config.toml
n_layer = 9
d_model = 384
n_experts = 24
experts_per_token = 2
d_expert = 160
d_shared_expert = 256
activation = "swiglu"
moe_layers = [0, 1, 2, 3, 4, 5, 6, 7, 8]
router_score = "softmax"
normalize_top_k = false
routed_scale = 3.48
balance_loss = 0.00687
balance_bias = false
router_z_loss = 0.001
init_std_router = 0.0151
lr_router = 0.000338
vocab_size = 16384
norm = "layernorm"
norm_eps = 1e-05
tie_embeddings = false
optimizer = "soap_variant"
lr = 0.0052
beta1 = 0.95
beta2 = 0.95
batch_tokens = 32768
seq_len = 1024
train_tokens = 266600000
steps = 8136
dataset = "wikipedia_en"
Below are experts of layer 2 (counted from 0) of a mixture-of-experts language model. Rows are named router (the router's row for the expert), gate (a neuron's input weights, with its number), up (a neuron's input weights, with its number) and show model dimensions 256-319. Each number is 128 + 24 x the weight over its row's rms, rounded and kept within 0 to 255.
After each expert's rows: a language model's description of what the expert responds to. This comes from a sample of Wikipedia text that the model never trained on.

# expert 6
router [128 122  82 116 137 113 147 144 131 129 147 139 128 138 174 112  94 120 152 148 174 110 142  96  93 104 163  91  77 132 142 118 143 145 112 172 168 111 108  95 132 154 127 140 133 127 135 150 112 112 120 150  70 129 131 142 106 131 109 102 143 129 126 111]
gate0 [129 134 154 120  95 119 181  89  75 134 143 119 146 185 130 128 131 112 127 144 137 128 150 155 127  97 111 139 119 109 117 137 134 112 170 133 122 101 157 119 144 161 133 135 112 135 108  87  98 157 160 149 135 106 122 108 161 105 154 137 139 140 127 151]
up0 [157  94 130 127 111 156 134 129 129 164 190  97 152 135 173 120 103 129 124 202 162 101  92 124 165  97 134 152 142 138 151 135 119 129 106 108 158  99  85 129  77 121 122 159  97 132 116  84 143 110 112 111 119 137 135 136 124  85 134 111 143 133 126 164]
Digits in numbers. Digits and digit groups inside years, vote counts, scores and measurements, such as 1 in 1973 or 3 in 2,388.

# expert 8
router [165 146  99  98 155 135 136  94 152 100 149 160 142 146 147 106 101 109 152 141 149 158 130 100 102 101 155 102  99 141 158 115 138 150 116 154 160  96 112 136 113 150 117 148 106 151 139 157 116  98 146 160  92 140 165 148  94 159  95  97 155  98 157 106]
gate0 [181 138 119 160 114 165  98 122 170 168 133 113 123 135 127 138 180 131 148 129 154 170  99 124 126 128 131  66 127 107  65  94 166 126 111 104 152 155  58 130 162 148 102 163 189 114 161 118 131 107 153 102 147 157 131 145 156 115 114 112 131 126  69 116]
up0 [116 111 124 128 130 123 127 162 134 105 119 100 138 151 114 106 129 188  65 110 116 130 103 145 141 125 129 136 173 141 140 115 149  94  58 115 127  88 139 132 141  76 151 176 128  93 123  88 121 145 132 127 109 133 113 125 124 136 132  52 122 116 171 147]
Name word pieces. Capitalized word starts and middle pieces of proper names, often non-English, such as Br, Kh, Kar, Man, or Kovalskaya.

# expert 13
router [156 152 101  96 159 127 140  89 159  97 150 154 148 153 158 106 102 110 151 144 152 154 141 105 105 104 157  95  98 151 158 110 132 162 128 154 154 103 105 132 112 156 111 157 104 148 146 160 123  98 148 159 100 144 160 153  97 159 102  96 151 107 155  96]
gate0 [ 79 100 109 140 140  99 140 143 136  88 111 140 125 132 142 148 143 153 142 122 126 102 111 118 146 128  94  42 150 152 141 145  81 139 102  92 123 119 125 162 125 119 127 126  76 112 164 125  86 129 116 159 102 125 139 113 202 130 162 125 134 100 131 162]
up0 [132 124 164  88 120 127 117 111 174 122 124 132 135 180 162 124 101  99 136  89  88 134 147 116 124  91 124 162 126 138 124  99 176 121 143 161 169 176 154 152 110 141 101  91 179  87  93 102  83 135 155 168 130  87 120 129 103 103 135  71 125 134 127 133]
Surname Davies, table rules. The surname Davies in several contexts and Markdown table divider rows like |---|---|---|, plus scattered words like other, titles, second.

# expert 22
router [129 195 124  81 171 138 121 115 155 116 123 138 143 153 134 103 125 117 151 144 103 175 160 124 127 141 122 110 131 159 135 123 110 156  92 146 122 109 106 166 100 137 102 146  90 169 132 166 158 103 154 135 114 150 134 119 108 144 113 158 151 108 135  83]
gate0 [112 133 169 145  82 114 149  86  78 149 120 130 150 146 136  61 114 161 173 141  75 132 136 125 135  87 119 153 132  96 127 128 128 103 156 165 116 114  88 126 115 156 141 144 141  92 135 108 132 120 141  81 124 121 128 160 130 113 145 170 105  80 109 126]
up0 [121 116 104 138 111 111 132 120 115 137 124 102 100 118 167  87  71 134 146  94 119 144  96 134 109 133 149 105 124 157 123 137 151  85  86 115 130 158 117 140 136 112 125  91 108 131 154 138 144  88 148  92 138 130  81 103 143 100  97 126 114 105 117 127]
Sentence-ending periods. Periods, commas and clause-ending words that close sentences in prose, such as disease. or children., plus was, were, are.

# expert 16
router [150 121 119 107 156 111 123 143 137 114 149 158 160 163 140  99 118  83 146 156 136 171 126 122 121 115 123 122 101 145 136 114 138 154 125 143 150 124 118 125  72 139  90 153 105 170 165 123 137 116 174 148 125 137 169 144 106 145 110 124 153 139 201 114]
gate0 [134 118 159 123 119 115 118 114 126 119 167 145 148 110 119  85  94 178 139 165  87 151 148 102 128 150 104 107 126 142 131 108 122 115 102 116  86 120 117 129  94 118 164 128 151 115 171  96 134 122 162 123 117 114 107 124 119 132 124 129 126 118 167 129]
up0 [ 80 109 116 151 126 140 123 124 164 141 125 133  84  90 121  72 131 121 132 126 114 133 109 113 150 157 177 100  93 156 131 105 143 135  93 139  59 143  72  59 121 126 130 116 149 127 136 120 128 163 136 127 113 134 151 163 116 132 144 129 179 135 101 145]
Line breaks, prepositions. Newlines and blank lines after sentences, table rows or headings, plus prepositions like in, on, from the, by.

# expert 7
router [158 153 104  97 158 129 146  91 159  98 148 156 145 150 151 110 108 107 146 138 149 154 139 113 106 102 162  99  98 140 154 112 132 165 131 156 158 105 105 133 107 155 111 155 104 148 146 167 128 102 150 152 105 137 159 161  96 153 103  93 151 107 162  96]
gate0 [142  96 145 101 142  87 126 136 175 136 139 127 122 148 167  84 146 112 134 122 114 108 109 137 125 115  88 101 141 163 134 144 107 149 124 160 135 162 156 111 126 139 140 123  96  98 121 126 151 139 133 137 120 132 182 129 106  85 163 129 136 146 122 127]
up0 [150 197 114 127 137 129  95 141 106  82 123 132 154 149 126 111 138 127  96 126 148 167 122 107 103 124 151 149 153  99 142 104 142 155 125 124 128 119  96 108  75 131 112 132 126 111 137 139 114  85 119 119 148 159 130 111 146 100 149 148 117 122 138 120]
Word-initial name pieces. First pieces of names and content words after a space, such as Stephen in Stephens, Hold in Holdings, Stat in Statistical.

# expert 3
router [108 125 102 112 138 106 154 163 147 107 149 147 166 156 117 106  79 127 151 171 133 136 175  72 110  91 121  74 104 150 174  90 113 130  87 160 159 121 106 160 129 131 141 157 134 109 138 113 112 104 136 144 142 155 147 149  94 128 130 148 140 119 137 135]
gate0 [122 127  75 126  99 137 116 113 172 125 121 164 130 134 164  91 127  98 125 141 150  98  73 108  95 108 113 150  85 107 120 131 176 155  92 180 144 115 122 147 153 160 145 129 126 129 117  99 140 127 120 129 106 135 151 109  96 105 138 112 104 126 151 170]
up0 [145 191 117  72 133  99 111 114  43 162 124  86 110 127 129 126 178 133 132 178 133 141 128 130 125  95 109 132 117 165 123 142 114 140 142 138 129 132 172 126 123 121 137 139 121 116 135 150 130 113 107 139 148 131 157 124 105  93 104 189 127 117  88 153]
Mid-word fragments, en dashes. Pieces inside a word after a short opening like st, cl, sp (st-up-id, cl-ue), plus en dashes in year ranges like 2006–07.

# expert 5
router [151 173 106 103 140 139 145 126 153 117 163 142 128 121 126 113 116 111 137 130 122 148 131 111  91 137 141 120 113 161 141 116 156 142 137 150 127  85  85 157 115 168 124 178  94 127 142 152 131  98 163 168  96 141 155 130  88 168  95 113 149  68 151 105]
gate0 [151 112 137 108 135 128 120 119  80 183 106 122 183 128  99 132 166  88 117 110 128 130  95 130 128 122 106 161 116 138  82  73 124 131 142 157  85 102 101 135 144 117 135 132 155 107  60 165 119 153 141 107 116 154 188  75 144 119 128  94 103 111 174 146]
up0 [124 139 135 122  81 104 153 147 167 130 100 137 134 107  91  65 142 180 117 120 175 126 135 153 151 131 119 117 125 136 116 163 131 122  98 148 105 120 138 111 172 126 153  71 112 169 134 122 148 105 138 136 121 161 120  95 135 129 126 136 150 129 134 130]
Word endings, plural s. Final suffix pieces ending a word before a comma, bracket or and, such as plural s, -ation, -ics, -idae, -ington.

# expert 14
router [148 134  72 136 131  99 133 129 170 118 152 159 147 159 139 139  98 134 150 177 106 124 170  93 114 144 162  95 124 152 147 111 127 148 167 143 137 108 118 152  96 152 145 154  88 137 145 134 132 115 132 119 138 118 153 132  76 133 109 153 144 146 117 134]
gate0 [145 128 129 166 114  92 171 119 155 127  94 126 122  92 133 110 130 175 123 112  82 134 158  96 172 115 147 152 137 129 148 134 103 125 114 107 114 140 137 156 115 182 169 161 119 150 140 124 125 140 148 104 191 133 126 118 119 104 150 148 137 143 121 103]
up0 [104 135 137 125 107 123 134 138 141 128  96 127 137 131 123 144 185 110  87 137 149 158 157 107 121 120 145 134 135  77 157 137 159 144 143 135 158 175 127 140 129 144 127 102  96 144 137 141 109 132 111 123 131 134 157 124 142 121 113 133 159 104 142 124]
Mid-word pieces. Lowercase pieces inside words after a first letter or syllable, such as at in wheat, art in heart, agn in Yagnik.

# expert 17
router [156 156 105  86 154 126 139  90 151 102 158 161 141 144 153 103 105 109 147 141 151 157 141 117  99 109 158 109  98 149 151 106 133 161 129 153 151  99 104 124 121 154 116 147 107 152 133 169 125  98 140 154 103 137 168 151 103 159  89  97 156 109 154  99]
gate0 [121 136 121 154 135 148 111 120 127 146 112 130 105 167 128 123 146 105 138 120 150 123 108 112 137 120 157 132 119 157 157 128 113  95 123 149 142 137  92 107 115 136 205 125 164 130 158 117 129 140 127 129 137 126  84 125 107 121 130 121 117 131  72 172]
up0 [ 99 136 144 126 140 122 158 121 170 149  72 103 129 129 139 113 171 134 144  83 141 120 125 163 131 126 132 104 115 144 132 152 141 115 106 145 114 128 134 116  96 124 132 132  93 142 161 126 113 104 120 126 170 132 138  86 167 163 113 159 150 109 126 113]
Title heading closers. Closing ) = and = of article title headings like = Orfeu (album) =, plus pronouns it and him and LaTeX symbols.

# expert 0
router [156 161  98  99 160 132 141  92 156 108 150 165 143 145 155  99  94 108 145 142 152 151 142 107 100 107 157  97  96 142 151 108 138 161 123 150 158  98 105 136 110 154 115 155 102 150 144 160 125  98 150 152 103 129 158 157 106 151  93  93 150 102 158  93]
gate0 [108 111 138  77 145 119 127 122 152 100 126 130 110 118 134 130 126 145 134  99 117 137 143 149 156 151 126 121 120 167 137  82 167 162 104 127 185 144 115  97 151 128 170 181  96 135 133 128 154 156 148 146  97 145 148 122 114 143 142 156 110 145 128 135]
up0 [147 136  92 133 138 125 141  84  68 127 149 165 144 117 149 116 134 142 104 165 111 160 132 119 118  84 122 112 120 174 161 101 162 119 146 154 120  94 115  90 101 134  99 123  88 144 142  82 161  96 120  82 140 115 126  80 145 165 122 185 129 110  97  67]
Table cells, headings. Mixed bag: digits inside table cells, heading markers like == and ===, list-item starts, and some name words such as Zhang or Shanghai.

# expert 10
router [155 155 100  86 151 129 139  92 151 100 148 159 148 152 157 104 102 106 152 143 152 154 137 104 101 101 157  99 100 146 160 107 139 150 129 158 166  99  99 128 114 153 115 149  99 148 142 162 124  97 146 154  98 136 155 155  99 152  98  88 154 103 156  96]
gate0 [158 117 120 126 123 160 135 152 116 160 161 104 138 163 140 120 141 133  68 113 129 121 134  97 136 104 123 181 155 179  96  90 138 100 147 128 113 124 155 120 151 129 174 103 145 130 152 146 114 129 151 108 142 122 148 110 123 164 136 114 119 106 101 105]
up0 [118  92 107 157 114 111 149 114 115 130 140 161 118 142 111 129 134 116 146 102 114 146 103 116 114 109  95 149 132 144 109 115 195 123 123 137 122 119  89 122 105 171 128 109 162 101 131 108 134 103  49 129 123 161 138  97  80 131 110 118 109 178 145 164]
Table entries, place names. Country and place names and numbers in table cells, such as Spain or Toronto, Ontario, plus words like currently, primarily, non.

# expert 9
router [162 159 100 101 157 131 144  94 153  98 144 154 137 142 157 103 107 105 148 129 148 163 138 113 106 104 168 101  95 145 150 111 138 155 133 155 154 103  98 130 106 150 114 155 116 142 143 167 119  90 148 164 104 140 153 161  88 150  97  81 148 104 157 101]
gate0 [153 165 157  82 124 135 149 110 158 101 124 159 162 131 142 112 167 145 100 148  65 131 188 131 143 100 174 110 129 123 135 106 101  69 154 162 130 135 108 141  69 128 131 134 181 132 115 130 122  81 129 116 171 171 118 129 130 167 147 113 157 126 136 130]
up0 [133 144 150 126 130 123 127 146 123 120 119 142 125 123 172  96 153 134 126  94 174 168  94  98 126 133 133  92 165 151 122 117 160 166 134 113 130 129 115 104 126 157 129 177 124 155 135 135 182 164 115 127  90 129 131  74 114 133 156 106 172 123 110 136]
Capitals and word beginnings. Single capitals in table abbreviations (GOA, GWR, ISL) and word beginnings like form, pro, prov, encour, often in sports tables.

# expert 2
router [158 155  97  95 156 130 140  85 154  98 155 149 149 151 150 105  99 113 151 138 154 150 144 102  98 106 158 101  95 152 161 106 133 155 131 153 159  96  99 132 110 159 112 156 102 148 143 161 127  94 146 153 102 137 162 158  96 150  94  92 147 101 157  93]
gate0 [121 155 117 135 144 159 141 113 134 138 125 154 162 113 117 118 116 118 131 119 124  82 142 126 150  93 119 134 164 107 109 105 189 132 109  91 116 117 136 141 154 117 131 104 116 116 145 121 126 106 114 147 129 112 159 116  70 111 110 156  98 142 127 145]
up0 [129 103 119 132 157 125 117  93 150 111 137 143 131 132 173 152 109  97 129  77 112 123 116  68 133 116 115 119 108 125 129 117 137 145 141 117 167 115 136 140  87 113 126 131  97 148  97 163 146 144 113  95 157 128 149 112 116 164 144 136 107 130 144 122]
List item openers. First word of list or infobox items, like - David or - Former names, plus title words such as director, President, El, Royal.

# expert 1
router [116 153 132 115 139 102 137 133 129  90 149 141 120 144 190 134 105 101 150 106 176 127 127 132 117 114 149 122 109 157 145 120 154 177 128 122 163 109 120 129 107 149 104 158  79 155 139 129 154  98 135 162 112 116 154 165 106 148 100 114 154 116 173 110]
gate0 [ 93 121 132 136 186 149 133 101 145 130 128  95 117 169  98 102 124 145 157 159 101 131 145 161 121 122 103 134 144 141 121 127 149 173 147  82 116 117 121 114 174 168 133 141 129 131 121  92  89 131 114 113 114 132  89 127 142 138 121 176 139 133 121 132]
up0 [154 131 133 137 156 145 162 127 110 136 180 155 136 158 120 147 105 147 136 118 158 191  53 137  84 113 128 131 148 108  91 127 136 133 151 157  85  97 146 129 150 132 141 126 111 184 119 146 116 131 142 137 161 110 125 147 130 118 115 155 146  97 145 103]
Articles and prepositions. Function words such as the, to, of, a, for, and merged forms like to a, of the, as a, in running prose.